Experts of a small language model: 6 picks a token.
Below are experts of layer 2 (counted from 0) of a mixture-of-experts language model. Rows are named router (the router's row for the expert) and show model dimensions 0-191. Each number is 500 + 40 x the weight over its row's rms, rounded and kept within 0 to 999. Numbers have three digits each.
After each expert's rows: a language model's description of what the expert responds to. This comes from a sample of Wikipedia text that the model never trained on.

# expert 37
router:482553557480495559515477565456519495439443460486466473507440474420471385531424564506461522461525491455548524528499529470495575427533503555507554564474495526527523489526530438454435516528498481574477427543537506551490553469456536458509540477501574430460502551512519548530536431511494481569508485488556485495505449547506528526546476516518479448534517486540576506530519556445552517493497543518430486467520502530554525479483521495563410484483550474423420497497457466528556575469434510468471480465560576519520425512465512472474508526535535512516533542494489560536489472475554473508
Nouns for works and events after his, a or the, such as film, album, song, game, work, season, goal.

# expert 40
router:531480482490452480467459496557456592593538512577478544451424465540530479481487478484589481538524507493491545465493441481483494442442477511543495473452510526485533513405463565481466529532562510417533433469480571508468489506463491549480485503548464522535503503515465526530465508489527492471537426427497454507531485493432479521527571435465504531533491463547498560532505520497542530511639484537521494540506504485524483524544482549499512506516487454514554453527430496526585551535496566523562605559545473493499527460476434511499574454526500548476524517548519464412533507456497516449
Capital-letter pieces inside acronyms and codes (KEGG, SD, ECHA) and the word piece ext in extinguish, extend, extracted.

# expert 12
router:512526523583509487502472506523555453482443543462494519456578485559481518486458556460434494526548474535506463484436540484468447493498452449461542540485526491485453458478483588414466432522469444517567523557482445487465585528530551466474505473467516501518488479532563491542502508471502528528475554506493494535481490484476482490478558499443477469491472463355524436528495532509530419509451524559424456537454469415453511533550426482473570571525461513507482439476529534471496400446545436549433490559523489465499516523519518546478468503452534529438481544479521538538466475483503513539
Opening parentheses and brackets before numbers or conversions in infoboxes, like "184 cm (6 ft", "(m. 1995", "(Gls)".

# expert 9
router:495481551506532469502497496476452498475494449504565482426489551554540537515533481497477559492506439500435530470543540496518492463501485522512522494549475439562547478538517493433494523544534504488411514449569473430438458520550471503495517528563511456494538536520512492525512495473462520529503483470525459480506491473450426460519497499509495425435473552506442476494443472561462494483440511565501441424420431555503491444497573460543495553505488537495565442496535491522438478477512394469463510453483535557447415532514420579521541455462492515569480529432559474536518558464551570561
Articles, possessives and determiners opening a noun phrase, such as a, the, his, their, this, some, often after of or in.

# expert 21
router:515499521489500384475458530535500528496492414496534471457501483538452383518409508532503494419471541476578544570487569555480506519558446516476567541468525446481479501451497498430504515524489462564540470536525537447470490429479517572475503469525569497467463542521476552538521561463487478556522481511536526485472547518458454463542438498578495448511543556542440510526467488475485557512541458476442574449512493462543486461518485516538469448488619492481499423498465459496501542533486540531478581510544454508521457490492492494482496565563481502535520556447481474512538433494528538518
Common nouns right after the or a naming places or groups, such as city, town, municipality, station, province, season.

# expert 35
router:537428442492441472446536538476437526488509443458524575505447561531472452566580591467529592448523524539473512584398429516448532495454492513493471512459532455480539515547453509488483455515474493544501518552534460515528455494545523488553447531507505542482534473471412520518514479452479519468490527503483504477523475509552512476450517532533537501495578554502484537511455489451495447505495473453476477552581433482514495558545518538550494466587525439551494574463470502452469570504507556430540540500524519521494466476449508538412544511496539591516502541479491479537490492461431461484
Nationality or language words opening short biographies or infobox fields, such as German composer, Language: English; also fragments in linguistic tables.

# expert 63
router:535519437496490451535459513474486521536455535490538559556554452533481551492477559468505493522517439500448425573518524564533411501472489495508575513527534438513474510522445545487518434553549449527523497532455555393583500478559491513504454452540518497528461535538486545467475509480458553474448539491467548562497492526478521546525510543479496484544532447519514452484521529554507511520494513441568530508602477455514463520551539527425498530541538432581486570558466526442485447518439488499539546512494486471472481462482590470473497546485414491502443483496451582464524537459434522487
Digits in dates and birth or death years, Roman regnal numerals like Paul III or Edward VII, and stray encoding bytes.

# expert 14
router:484466535533578602454494518493423486459511517527553475460579559560498464574555521432491542540465480495498503465504489475505478449510511527517519411559451483518544561531552459462479514470494515398440535485522492517426452512507512558481552504547500471502531545431489573538482468499462501558502504409539489491495605427542461489534510486525518479524545513528470472460468505563408551427554509538492481395479483552477518450557468487497538439480537540519568449508519500449490498519505461464543483492530544509480459442458488509515501540501432525565523543495487453522494475461536512566
The word the, and also its, their, this, a, his, mostly right after prepositions such as of, in, to, at in running prose.

# expert 23
router:459477468530521478485522451574544429524498549515526540589463455474557464531458496526493536534441548533455496462563482465562490506477487499522510444507533510484515542493508525509536545519453455452532517489513585496552540511506444483539445489597554538544523541546508523517485586448433499511472489440476453555550545485461507446503490467588420562524465454497551511539491450561575484532425514517500418468483504517494510531469487520495573526528470505521470522462518481461508468489610546515527546488519511561443535499523515496567554479501560524492590559537531427480498478413554491543
Line breaks ending list items or table rows in cast lists and infoboxes; also United in United States and prefixes dem, semi.

# expert 53
router:492536479578435493586446430513497504474451517517549520515503530485497589539496502572511505452530490556509495502403478497453475463483537458467548520457473530559429535472447498496543476522525507498545473487475425453504613430520539513438488489484478499542485498473609515505512537496546508482501538464522506525495511418508473437452486514519471447493510454470456433505492490526541479531535497494508523565534497479510480553494464535415527584514547522420479552469586544441549434492555463580466529586514457492513446495555515540535514488447462479501523504490594496521451547565476477511
Individual digits inside years, populations and statistics, such as 2007, 1970; also There opening census sentences.

# expert 22
router:546512552536536575537540522480453440451537499546522465427495496489538497525509488489455511520497529446475516474504521554532576442530539564458490420529444559538490516553476522519496532441520540454481531492557465478406496519424453538472491530496477471503517490453519419573467425492453426521463458450575489574485474419487486463551464469526532483470503527511521516425522522526471518485543474556480530474507491554508459447506478443580514473437506546481552424499527477543471473545463469479516423473446565545488500557477488525514446466478395519543452564499557509511454498511547533557
Adverbs, determiners and auxiliaries right after is, was or has in prose, such as more, not, been, the, also.

# expert 18
router:496490469483514481534438436506454575463496519540470481507498499511480454445494538417477426523441470551527445481475533480454421453438505513602416468464442459469473461538435544522463503447414437477530507565478521537527532433500404494489514428409495514557476482544463533470468525497534512481479545511440517542480523512468528523545548414416489551555514483474484490506511509531519451571494497491532525518543508507527479463449470481466484497495472447575541486526458505475557527462521526483522514464501556492567557535538484452548546572441504481536487432481474582488541521480500534424
Word pieces inside personal surnames and hyphenated names after a first name or initial, such as Mc-In-tyre, John New-combe, Hunter-Reay.

# expert 49
router:465498545476486482495548526444506535505468531558467520485459560467443430549477500509535463476501495471527494476521535489526523544485521528424511567538516549596475466468471403564411495526457541497481541508570540577485444389435537571539539541564478478470502486500467538520546487541522479503495485533474480502441517486507501521535486504539588583484563626528499505545458549503514520442565496508480499448542531545572555460509504489489444429487537486506448549473511551498532504521517460459464532428484505529489486506458531450431532463541426504503521586507488492540545475492508502439
Kinship and role nouns such as son, father, wife, king, and word endings completing them, like grand-par-ents, ancest-ors, natural-ist.

# expert 57
router:519424537577462476516505532585485558509479540518548427543434500511504539482556495481500451482513461432516519510533432537464523451525570570483472473561464447488481546436558544491448521522498586465461545432493516485469435565516487445467451545567512455520538455422437503541533429423448541536448506481491495563494518511433489461545528507522484437552486546491491493501441427532486463447486457432484486483448437535467474557475481493479539440496509509536510505492514537504467522479476387463470482436454501530552464504520444521427504490482516518470550543539511479504550447457515493492
Of, the, ordinals and superlatives in ranking phrases, such as one of the, among the largest, first, 10th, very few.